{
  "n_layer": 10,
  "n_experts": 48,
  "balance_loss": 0.000239,
  "scale_expert_input": true,
  "lr_router": 0.00114,
  "vocab_size": 6246,
  "norm": "rmsnorm",
  "grad_clip": 2.0,
  "steps": 7013
}
Below are experts of layer 6 (counted from 0) of a mixture-of-experts language model. Rows are named router (the router's row for the expert), gate (a neuron's input weights, with its number), up (a neuron's input weights, with its number), down (a neuron's output weights, with its number) and show model dimensions 0-255. Each number is 128 + 24 x the weight over its row's rms, rounded and kept within 0 to 255. Numbers have three digits each.
After each expert's rows: "gets" lists some tokens that make up at least twice as much of what it gets as of all text; "comes after" lists some tokens at least twice as common just before its tokens as in all text. This comes from a sample of Wikipedia text that the model never trained on. Tokens count by the router's weight.

# expert 14
router:139125139143130136136164128073134150154084150160174159097081135170151107081102158152136130125155103091129147150107156090080136159120112147136088136114116097134161159107164131121125127136158168117128130152145141112129108155107134128084099120184134139127164113150162084131113108083105107111138150085154128103110109119123123151162139108100127133136118116148074118150163107109161167135098128156155110146133143117126133111136095071102127156137137113120083113082105116125138111124169098147140153156124162137108147150144126128132105137113155102121151140103109134156139177126087136106125171123106100157138158138091094128115152168092111134107141137109115153148145087137141142144125166077114107147106119121159143109101084130090125192107095151135118151118108098124103129119106108
gate0:112139137134129133135167102121129110130115154136147123114121138129136172147138149114101113115153111114094136125141134102164145149155133152150070127162110106149104175088099111109093151140096124111152149110155134122142116131158120185104167113113126136126126125187113138124139145073108074121171155143128127117128152158113125112139117121142106087126087140090098090129095133091132121145168174119158103128145154146082139147111077133127142105110116158093095112129147150111102092170150136132116170113134129095165148129111200122067154107087120123162119152147084126180108142100156155061104132117143121097113096123140150118181092089134147129109123135140120152126128123129123116127140134114126117115151150143104094133149109122140149127182182130135118118147138157156150129139090144
up0:135155136125121115140149159122130134119099127093136118118119126144132154138139160126093136097164099125075139130135137113163148167174128137128082120168132102142080156116070125125133147113121110088151156114156099105173132128121120191076174145125115155101127135167124133179118153091136086133163145153142110114167157123120125123112115081126119097104106112087105146119131144108123127136172144103151139130126145137105132151114083134113118125130100154094084108135136139128110096152166126138133158135133129084204138141116178139093174107107146131146149143156096129153129144098126136041102154132149104107101100137152135138179102109140107093117124161123123156147154147143134123120126135117135117119143138135114111135156125126181152114175184130113116105103151170142131110129113133
down0:105109160115130169099147188120137117111136166132116112124170107092104125087126063104107110120141157105102097171142148129134182139098091072137070156106106135147084130143129114160136110125123091125118123099158127127097086192152089144102142134160109113112152138124127119152140112111118135164154108107175145137179176169159118141137127115138146124143156176152119107128124112137154119130105097080156127132102161152122139145131164121158153083111139131150134105147110119133136136135159140136136090110131143150093126125095134154139112159138138072163108138137149127159154157126098134086111075139119134107118145126134104151143120133149157124100122157131134140141114147154146107121124127105156083086103087133098122131178169122148101152092102096130103092127114131120132108130131142
gate1:140156098116142137141140128071148128136146117101185088127134153148153142105114136126095097152134135109128110111090136150130173132119168138103140071102115129120150133129096082115075130160127130116165089101139133146110144135146142138142132121116101121131124117116122116128121106103163134151115076143157093142145174144164107129150100132126116145123156088082139141110156141156158101128134081115175112095102124140137129159152111131140099144155143175134135109147139133107086101102103071099112081098164093165102156131151137150158131160165131127157183127141066113144094102155062117109108096142142070111120149159107120102144135103130157130131125144146106121109137098141132132122132144129120138092070100115122138105129094116095148116135122127151111142090087149138117129153159108
up1:114142127114141117109151125090138144142134092120186097129115148147167131135102129121101091130136102132136104143096156124117127127139179130099135082125148124109143142123125098127101123136122161115169131137138154164124149143169123105119134145113101104141111094123108144149110089113152112161126096129115101142153151117160126118171096132118140148112133094075126118139164141138167124137104075122162106139119100121147138167108123173110110162129156138112137134151143138125101075144088109112089080080170072179087139119137157155110103161165143111142155138116080102131072104151081114097095101130139085111133162164127126105148124095145136142116129113139131152134114111130081153126155150148146138078072115128113133127123103110083140125133133128135116164073099151143120116175169117
down1:152155139135115136094118099123136159102108108137118144119124164090142135088154132135120129105138122110097169147094129118084153116132112107134182142091138142136134142110166098096134148124134169156160112120117144156104067129133115152114116140143080180132104108131120089072086082145156138134146140143108162120116107134151125129150157105126142174126111101100132113119144154140080109100136159112158109117108142141130085129133157116144121122116138128123141119115123097104117096147145129080105119130175127119127121119132143118115154117134111130166144122131144110108105084137163157125107087181142099124136168122171134178138104120078127160135105128195131138150095092107101120159168084116130171131098131092127160118155118130132093094100170182117115136052120123125103116117139126
gets: "le", "ro", " car", "re", "ar", "or"
comes after: " b", " f", " h", " w", " st", " m"

# expert 17
router:082134145124110119142119110081108122116117155161131141127139159154099129145072120120132110150138143161113121101169140114105121114120111131108102093149157136128135142102090173177130109122141152123120127126142092130163161151132106126114140141119115134131147092138116127118122139111120125131142149126076184100091151161099100091112108130120128154086130078147157093159141128135127097150141154094130184138126126160151122144131123132121143111107138157158112128090098119168088097128118085162157133120117154129132130160103113119142112120091090111119160135124108117123149130096077133140120104125170066093089177163066120164118156088101138131142176120150124171164132117118130167127123123119090209152130151137123127114100092094137142135129114122118115152162091101138128151173140127
gate0:129142086102153151140095135126146167105142145156122105115125135146161117139115137188063106158132131141136107127119105149097116145100096079123104104146156118102133084108126146107113090136159109161096120166140096132076103153124127134127125154136148152151123111136136137114139137134128124133168118121150138138157107115138080119090126086124162146119158149131116139134125122115164120073168122167125147156129148126120151118118112129112141131136072163148132172092140090128103126149117161134151121150125120137124105156148159160168134129092107127122152115083091117093153138170077125148129105120081117132113119148101074165123145117141116159128173181180110150150107114154152138135080134121132145073164080131093126117150127121156133138161135099132131103165135114137190134117127161
up0:143124078102122164140109106117143147100167129153092117094139104156138123109127159181094116149129116133126100170118111128128124148090097095154076116163154088106120098103142151110130095136143134169085113146164103110102138152116137131144121119139142124132161100136139154131133157138121097134141139141156143112109124160130088141109131114102163138081139165118108150141140109125121137086169140144101112119132158113154126132144113116133138132097065161162122180118139086143099127147156167138165126139141112169126130146119161127181115106090124138109162143101118101122136135132100116157166133117111157134144102138099112172141166121116122126113142185190121130140128118146157120142085149120112146091139045121083128124127123136154127139165138074125142089169131108127187137113126146
down0:111130158107131146143125119150121081112102105103189114131153123115129138136129141132164102128170111116123097127127175151107131131153115112148146147101120142110128173146108140125165118166161102143117149084148141102133153136102103170154145129085112081138141122102130125139115142137133154098146151125121145164109141152144115093102161098137122111129089134121111140148110137148146138146133174187129142126134135159129125132138176151069127087121134182155133097102132152098096120092088109105168121127147121152160140203113143116135116141168081149121127148131099135104125139140130149133139124147123105121109130144148156097119195137082143092114143094115071096127127156159125147157146086104159126159171138135137159131110143082139155142095143149072154141105130171138087140124104123
gate1:139125139122126087100112158150121133092102110124152135113156105116109141128122138104109164199102152160131130134156112145122081147128104178118096113134132131099165118114156127100159133093108134106093134150168141112107122116122172122115138097102126132162126141143135167117107145140113193098118142098124097123124125139169116134145142104148141156160137136172117122121128124112102107081125108114131133112104053158117184106101128153136141104144146123148157100113159164111128156156110104091141165163076117108204170125136115113140107146119137144125155120128119130143110110071127137145099119120162111209143112152107148136136106101130116133130111138091156140131135091171157156113108159132161109158111137123121097138135111139098123092127101137184140133170129142161147120105124101
up1:113129133144127090106149159171135141100085116137135152108184126125128144133122150087102152200087145166132129133155145128137086152121132158144122112141116122125158150106153130103158138130122116093076125142179189108126125106100162117115177086116127117165142128163115148118101126121103172127127113106114074086133111143160117144136148106135156151125125111145116113140119115120112103099111114101123125124075077153134163097096153146129147121143137103142179082125151168098112161142094119089159158127086121093188159135143125120145113154132150155141124139141114110124094101121103136166105123104163100159139126137122114136160119121099110131118113139095160164117139079159156126119137158111148111189114142112121083120137101124097122117124108127170140133166138157140142136112147094
down1:141120125166128138127106140108098091138141137120131150137119113186090093143123096079145144107124127126104139102138090134162133114152063116105106154142127160098111100108127105160080170145162090110165127069146114105145088116125147081143130161114127118071118081119126149085125099121131126144173175168136108172163083072146110128114147136114111096134129124142127161144125137106127139149135107069128133110111101100147147145153095149111136139151131110093110115098166127106115122133128162115157156126098133096131124148127126134160143139103168188176122159167170128152134172118136124156124132138149144126125119096141132107176161166113125122113115093099144144126121091098110135127172158130130116127155096108145135119113129135107102101107099161114109113143143087132121130139095110
gets: "n", "m", " Im", " Mar", "ar", " Ab"
comes after: " S", " M", " Al", " U", " | S", " s"

# expert 45
router:149141107145117147126112098130123103151117107155127143101113142138075110140061108124144137122123112102141124111115138129119126122160159137159084123117161154117162170106180135140084160095117093092143148162146134080136148155122126158107113137144111140123143097115190127139139143124104135121142159085119133106134094144112053159118128124116106132090156124136104117125145146153084154110116108130105135124105132132191132189138088105079169139087136127128132145099070121128082110145130152115131134160112146173141138133088105153071116135155095123146111109120127157156091147103144128114154127130103085116119134119124116128112118110144105153109141117111108127168154105158110149087130129074089142123101118127138114104097110150127143103134129138132078146118145147115152147201143107
gate0:165106105108108130093135143166102145104109092131122123127100114120098122146088157096099158151176104146140152107087120101108148151128163136144148118144092131168098130144143122154115090155131121123158141145115139170106170139141135116112093084139105142117146155135119121107197127145158108136119106120156183146106150159163132170136130192115173134139120196102128114129149117134112123117117087160106165103139130088118137159123123101150126098117132153171120152167102137139134138124137119132150151113137130158168146112134130118150140126124148125127131184133147145116144112101142107138126147115109141116089097132108138100168198163178155147141159134127147134119095144097157148127109103098130181136138113115084123138141162121154104072170174101113117141159103113130112158132120124
up0:162071134114087120086123147158126155135082088135136130123082107113113111154097140113088151132149117134110125086119088107141151142102168135147154122146123131173126138155154105136140101151124133114167131131115126154108150121127151111132094107108125127138115119124114109113200134148138101143137126093130168151086149163149162174147155155130149168138152182099123120139126118142108137126142070151090137121165125090130125172104138135133107138113142172159129188157121131122110125128151112145156134146157113173175145131123154150158103133111169109130159169132147145142109138130157108120113116101136127146106097152137115072147162152181176137141169153112138161113106103142133151143130125081132168120146106116108094158137132126123090090172159137128099128168127111115105158127135130
down0:106138107118093115140101140126130091141133126162107111121120146121158112136134145081085128144147151133130144109155135134143173123127066135145171135120101114123154142141127139085076121171135106084096136122149167109112123116139125158141114157112114149139115051137106104120161126136151119086149163112123129138104099144123126113146143161146152117116136094133112147079148195056108103124153160113062096139155118130122136101153115148141093111106144138121108121142143136154118143141121108087126103087123128110095115125144079148151117096132098141116113103118132095124137117139148090141111131125171113165132125139111154113143159157131128095115106086105088142141091180125107119106156186132101187110156127096131149131135126140154138122104098184119158087121135138089156132131131162
gate1:165099137159117165122152103101096121133127141169191148118165111157123143094133094123129075111121119126121128190111184153103118174108138157142117129138115073166148154118119135140112139111103135099122144169104113114151152089110105106126119116133134144189147103111118119101148101110134149143111136135145127083145152167091127137118176146171150135128142136127086103125139123138147151186121086097105142162132112136106112115110123167111131102173103135143137142113118111109144106128121111137081137115112117136128129152091116146132137121071121141202111125119141136091125127143093098132150143075087163144120139127119145109138119147130090142129167124138098163099135124099112062133113101131122138131136129086111139166113088189138138129106115172166133154134122143094124137137132151
up1:137120123140115172136140120085098112125132124174184125136182111102118164081129099151133108136113116111141142185135172171126136155118147131139118152141101110159161166129118145159105127122071107130092145158129105105133135076150125115147121094151104151151124105125093128097123111129169135161108134127155124097139128164118132139125188128125132132125156142133088114093109123136133147177107059092108139152137100100102135112105126136123119115170093126126162146120137107140158132122106106128118140109084107143142128131095112141126153116088119128195127150091114134120131144155067119162137133087079151132140118116114131157130127127108096128120153126155097156108139143106102072128102131126130116142130126089093135176133075189129121105088138178156131165132137150127124121158137138
down1:101136157098088149121141175117140110117104125141095147128138101119139143135129151142103115125151128144070094096145109152128115110146093129097160140134152099148171140118092130120103112101124089125134159146133143141142134137081166130130112130135074106140145115117128109111087146158113147123129117135121132151132104147135109153122092144172148151121137170123098148111076117132146097129122162116152093105108112097137084108125156130135149117130116061139138134155120103165103126158148124145154114087161150131091119136105154112127141127129105112141142104147116167102172148078153117084117175099140129107134128103124112131114130128179148101129134145153112080138100136169135128115132095070113161084073124128140111114195103099160121160163145125131087107076139181124172133126113091
gets: "2", "3", "5", "4", "1", "6"
comes after: " | ", " ", ".", ",", ": ", "% | "

# expert 12
router:156123117143117126151145133104077136132111100138127179060126160113109097145101112129108127146062112125176065120110125133154171121143158164115142096136131153090147107118126160141113131118180125141152099120116112098136129162080138184150103109153091121148121097134166116155112127130142136095155114145112120064123122122128151141183114137124124094129087135111097141113134144142148134115122102132111152157080159144166146149098125126177149118133156104118113152129143116130156115127100145130139135133138122138111100115104113113109104117143130109137137154144135171138108114101133149170126119088115098117121169137130095078096118133143129205119159133128128112109111100121109095121098161147074158162118137160156102153145120129152136114071135146101136163147175119138132143107088132
gate0:172141185086121111129113133160124134085131164140157141162100062137153111105116151109111131128123092155141115132112123127140165134158140143173039098094130129134148126123115147178094159140119158107127079131137090138113091119139164119130125139080129161114105129132108132173117119210121116108137123106107151127113120106137130116145102140131130149124098076157085114152129099120068146114129103123140104124153197126102144102170146129097120141116171116149125099126148133130124132134157142155126126086104155132144123082123103130190142142126109086155102097107110149140114076115111123133134157145147139120127116115143132101142153149122141168107113128090140123140176122134110139083121105121149122086145135128129118150118124149138108153141089144121127120148107153176106118106136132
up0:151136202085110124115129125171139138098085174118153138133105103117149100121135112135098100132111071161130109112108107124119141130156132119172091119074141093113139108134116143142108129127110160083123078141153078144120114105136156130138108133093110115074121124141116140188096121211125114098117109118075151156114120099117103128137122128122152147130089090123091098160102086113063137105134071121124114120143169127126136091168130134128136126117177119155104099131121157112133128164139121137123128078113130141141113095148106130168139120126116113136129116102131114122087124122096143114096149152178143110111112141152134110143150130109142155119118150084121105115160108116107156085104126128142121104127135117153125147124151155147122182120108161139114135145113136165100108080132124
down0:105114107102127115124159109100107136118142157119107074137120133140097142145110172147145123091093127158167140143139128125091165131144096118120100131145121146096160114148100159152150145095170133132122102152090180130158143137117095092112172093133167134147122160115125121124122157127144149117076132122129100155066153105129101185126101098157135111165164135138130114100138132120137140144115124152134109149106114118174168142103105116146132102141174122134135161157124075132124111163189166126168124116135099143108135121160119092151152120140098176171112134111146081099097121102166145121143132111108174114103114120142126184107121095143155119121116109147084123156149111073102123107119090155138099107120103086142135161098138115135111094098094132122111130131145119152101144120129110
gate1:101146127134144088106120099128140150115154135134132129109103081127162135099110101111126124154132113150124150153156094148135141119154094103150142145121134154125117153155132157106115129126169141096181135167123177144092133169128115097116129116131134098121087108113126155174151148110137112088147135155143132099101126133130153114090150083120099096083123148103127136092116149120106115131110148131170117154160147146155131105169052132151114116129132124117175147145135142121151105135130125132146151145111155098125090111118114115167140119099152144135129144152124093129168175148122171131151152110142113142112149088083093129122137165099073121113178161112109104120114067129116147133142168164085120126118096174169086091124157137122118161112099110118064114159155126117150094137119108
up1:120132095133167090138123101119143134129162148128105107118112096117157178149138128129134125138149132143098109118182106136127169132121116112140140128147146156111128119138138120101121162107158142108135125166139147144121152147144092117105125161151125098150096135123131149135128137082142119135135105160128123093149113156130160103085165116087093076124143135101111136080101119116123127122114143146128145127170127132124104122180086126151127051137151133117160093152092162114136122148133134174139125168111143075122097168112104137151114102083134140158144114171116123161175142175116144114111153118111108114115117115065086161112143160104086114121169157100174121124139084139116138152156124136111146123107119155110090070094152138126087164116122121154065134160160143130126114137113098
down1:119152175098139148116117112115125121153095127154106109132090169103118149145086098110114115112125113101145088145110132105085099150124141115115104101125129106138108092126137131146085151113139152141123130116209110156112096149136171107114126069104136113073126161126135109118152130120136126131112137107125071113127098136118131108134155088084109156128109115142136138131169096136133129132125115111130151129160107115142140148109093191110147127140123128131149170115128128076135149145171125104168123108146069134137148067096132178137069159088124131062120157167137125127108129136171101112108125141099136122107130146115110157142163101148167134153126130169125128100118173118132125126148132131114127127121102055162126136118157150096126118144133153146117067148149125109138112131111154
gets: " | ", "| ", "; ", "–", "\n", " "
comes after: "\n", "1", "0", "6", "3", "4"

# expert 33
router:113127150154087127126103152071121142126117138158114164090145157129091122115098166150139153098113116110137125148117106108148155072129120148159136102105145102148113138137113158113123151126152101131080159121164120161099110182160135134110129178202115122135151125166188131141127134115139102130136118116142120112148114125116128160149108077149133103116099106165111088113146128127102123120142119151139143147108134117152165161087124139173184123147169143142130127121094107160116123164102082166157160126081135150128150129114139137138153112114105109113161135161115133182090113136071153139127166133116114161091102147072122144124103125148127153142126148111112146119131108157120136113131159118105170103126113116140131118109101101113091151157118114094140138147149102142148193138154093
gate0:119162156114167118175075131117142168116125104105130121091076122123084121130119090138158110137124162122118109139148053142153136168129142116172123125146086084161124122128120125171100158111102145144109116117122091112122112136138083189146133175142116120199104133128123155105133146182131172119143135112142110187147125149127143097113121140118157136114141103144094113097153117148129117146112111101107111118124170134154109107138120084107100113111106133118084111114117106091124121140114121091115135096128138113115143136113105123168117135139154119126157117114098144148118101162094155119156164133112108125113176126108121159146101135115090143110126143123146201131121128150140146106126117149121134110130099184144102167171111089108100129100097119170119124138110158165126149143172138
up0:110158164149149122166084107133129151117129107123150109101069130135101125166137095134157086120130154135102108127145072143133136165129149128175127137158110094151124120159130117169083155135103133149097110112138114131100091130122089176149132171148129126168125128121124147105124144186107168127158139121142142178162113142126130086139128123077165116120140089149142132101147119134133123132111104097109127116110181126141098088144144098122102104127098106119081148144133117101122131152107129109109124094131156095136121148114110121167123135133148116113141122138103130129132103128122203126142161132116080157129185122102122169152116155109091150112110136122138164132082117126138137094125128154105147124152069190146128154153099101107110119094107136159110156139102160163121133147174107
down0:138107095088170123082091112118183150142152131110140112119130099107165146161155114123134154126099164103133134125108165164155077113146183124127121109101137138114124128127136131151144115142115130133105130116102095089118120112138093097119116175121156112128084148138085131142129121132121124132133110125124115143152132118179158160114114129158151119111144142137084164183138134109108166126151118107123132102132099079171102114073124088132147142139132172153117126132113136118128134165188133133145138154134134159152142130108120128144129132136145142100174080149171133101152123112154101124132162092148155126118098145135103095184112129146087148147146139136101117117154146154120124145198129115178139147077107117145158110109135185119126128131102131135170064126162100145149128124145086
gate1:183134095124058074080162128108158147143111158173124131107151115112088107137127124135119136138146103104134146133127155130137168097136086122157137067153141094122137151104119120119128142154133130155094117095091115113154131091094100118153124104133125123118158103185152121155097109102133148121132127142096151103145141111120084107105110106113119115111131119109118066077083112105133123146141123099126148145111118130167143119142154127098131161150141160141123108132132163165135142126107152146155095167134147109135128141138120124091130153182082097120109158147117100139153110118112145136111154136163125124119100075116113099130153094124123142131127101111088140121132105164118109102100175111119198141124129127111118096104101099140126137180129152142134091082104119125079084115108131
up1:200121115111058098089177110127144130123119185165147154128147110113112115150127127106135111114187102111148131133121150112124138114137078093149128070112138107125157132100132109133138139130130123134091093108077119093172156099124151114148119117135102092116159112168162149141108111089136139132149133146103161121121129136090105121120113118124126119118130096108113081094095111108127129153123121095139122166139104119176147135147124127111129126151130128147108097101136160160140116110123146140146085183164152122144118146144108118091162145173087090128094125168132120150147123114120156129124148119164138135130095073138127064137137106121122116103117073103090137138155113142089112120105151119129198132136128123121118103118132091119132151177134125153144109107097115137072124119112135
down1:125104160108106134170110077098136148129069143139108143113159153128074106143103141162131111122080130113150106157109141133132127138117085107131157139120130129100099097131138158124159138138118109175124101154120142098126139142120143124104137136103146145073139120143134098086094090153119106126143165153092134158123133118141114111145124120125172155144073094134156116101128156108133157108162157137126113093175139111119149147109104146091134125118138127134151182156135168145132141149113113114104086145101180109139141143093190144171104097143135143117107104132155154069147093130104110154141141126091121104114121117125167134121105146123116162147102094152150132143165102143121124117168154130098140147121111088111136085118096124110170158129148164104174115132096119138066144129098155
gets: " |", "==", "===", "\"", " ==", ";"
comes after: "\n\n", "0", " | — | —", " km", "L", "ription"

# expert 30
router:130186111154147131139117145088108134092123098131139120102156165160108129142139169094120144118108149067132158133141117137147170133133096138084129156136115117085112163148162132113132144123163096124136142163165159156104130173137129165105102163144093135146145106158162151097107131111152146140152149114116146114100135154138152165106103142099095096125162114111141080096133097162120129082132138120118138110121140144157158156100132128139166125111145124119115110154122140151107129169128093139110155153118151148110121098095134086148112138128104074171163121111095164118079140073105127136134150133122106104107148164124105115109147143116133174121090163158115143136080144128125152101107150144113156126105104140148122132061110079107106163114146107089124146113113084120152165148137116
gate0:075106119167154115118129117109125118145133114103141133136174183097135110108134130101166156152165127130098090145119138139163177094135162155132138154138128168145126119124151096152096135104104096130154112109099148124093121128150132096107123126144175125138169119109095123101100094180159170137159154147115122120137131156164129154116137136170123107110100165113111083137118157115113085151159149137114074171094142144158121168094142116131119079112110104105148112095135139169099095122125111160117168129152146139108094129159133118068119124106087118099097155099122119163124140104141117145093112171127078091127130142112080147133140109115113103129090112137157172130083140128119120155096120109128121119154135147116123091119101146135147158158086109144121109130120150157145105128152152
up0:078101121154142113116133118123124132128102110120151117149166178080125079143144132111161126124118109120099087109113160110201172080139161141152118129103118162122123136166137104165094122118139114150175114113083150088081113102123121105101138113113160111123168121138141114132113100142155154145141178170073142113146120179167130133121172124167159116117109146122108130141124136085126139143143119165132099143093161140122129154095143115129133045107132091104136099106130155162135129122124114123128158129150153126116116160161141122095088124133125148119114107106123117124132145126127129152094100162105084100113169134109107138143115099110118103149104091113169189142136126115136112144121123114125125091143105134108103096134108132120113159148073157160116125141140123150140096128165161
down0:133151156144154110111133113114086092179103081126082106138110160124145147079100108105120129089135104154148138138146118161148185138139158106118055134133112108113110118133136136123118099144119080164133134117131120132102136079150106112113110102136151079151085179131121148133149107130166141140097137123129104126117059094122160161168152128110128142114103139065120132112165122089157094139174178143099157155127107082147124104089090172117152137151116131162136106124102122096094118132110138150141158146121128117137162157159126135138154132133143137116119114112129132128131128141115131148184086149120112145113102069156143135134141134139102160120142099085156140178143146091110141106116132134130114124126104128119149171122132100107107120123140181123132129097164117139123103119118159
gate1:151134115153114125141097112132156151128086068145117155137151140119131139104139121168156116146108130108152127124149142146100113126123136138117141135118127108150128150142114173188111159184139134106174123147121159146131161158127105160144117142127127125126133083147127130120121126168127132078142137186109162129136147113149131111089139085116114150153121107153120129122085101141131128132108114123105127127146090169110080121129136120137100120118107122134105110150126167140124101133061109141137154156120137085105173142085133153096116114098154144183133164153095134150127108116097100146140140123134106148175122143120127126171182125111133157106103115151165088135076109118168132123114147128079117119140138187127133099135134145169151119183114180122122158139139119146085077189145155
up1:140128136122122102159089102136130119129075078126116159123127137139128152122145128149155092127132102099192137112149136142106103120120153116157150114150120093150122096138144140162105134169144134108150152128107138138141151151110129153178109143126146129088127104140106083110146140130096135122137147189126141161100140120146121116096123106126087193158098102174098132137110102128122097159085120111083145129158107137145081140147153109120083117115124127126096116145124117139083077122097090157117163159136109097102152121104154124089152102115155176176106138164115129112127084118078064147138142147093130117174109160127113144174152117131128188119107131153132097120117102114168113122139138131099152128140112142134134116127156142156164127155112138108126155140141143128084099163139148
down1:107103152134084126074123125160147126145126123110110149129158111166124102077151173097153124143139106085162126099132157120146147155162120136105147111125078136101132099098156138120163127120131125161101144128163104137113094179130129091159152140125164129111174110169169134126124132127112161123147139098128158115113139092138111131135159111156142116102185121161082109125131115124171152115139145185118108135140161119125121117121135150154166130123124133140150106113132155132151180148142100135096128138151147079148133093218163105137156106171122115154128093131174127146110128137092118122145133111102155146172115142147110107124132145144167108131105130158124149135151135133133121150096109161128124136170075097132122157130123139125131121134139174102164106162113124161098100071105124
gets: ":", "-", " |", "|", ",", "′"
comes after: "\n", "| ", "3", "4", "5", "- Class"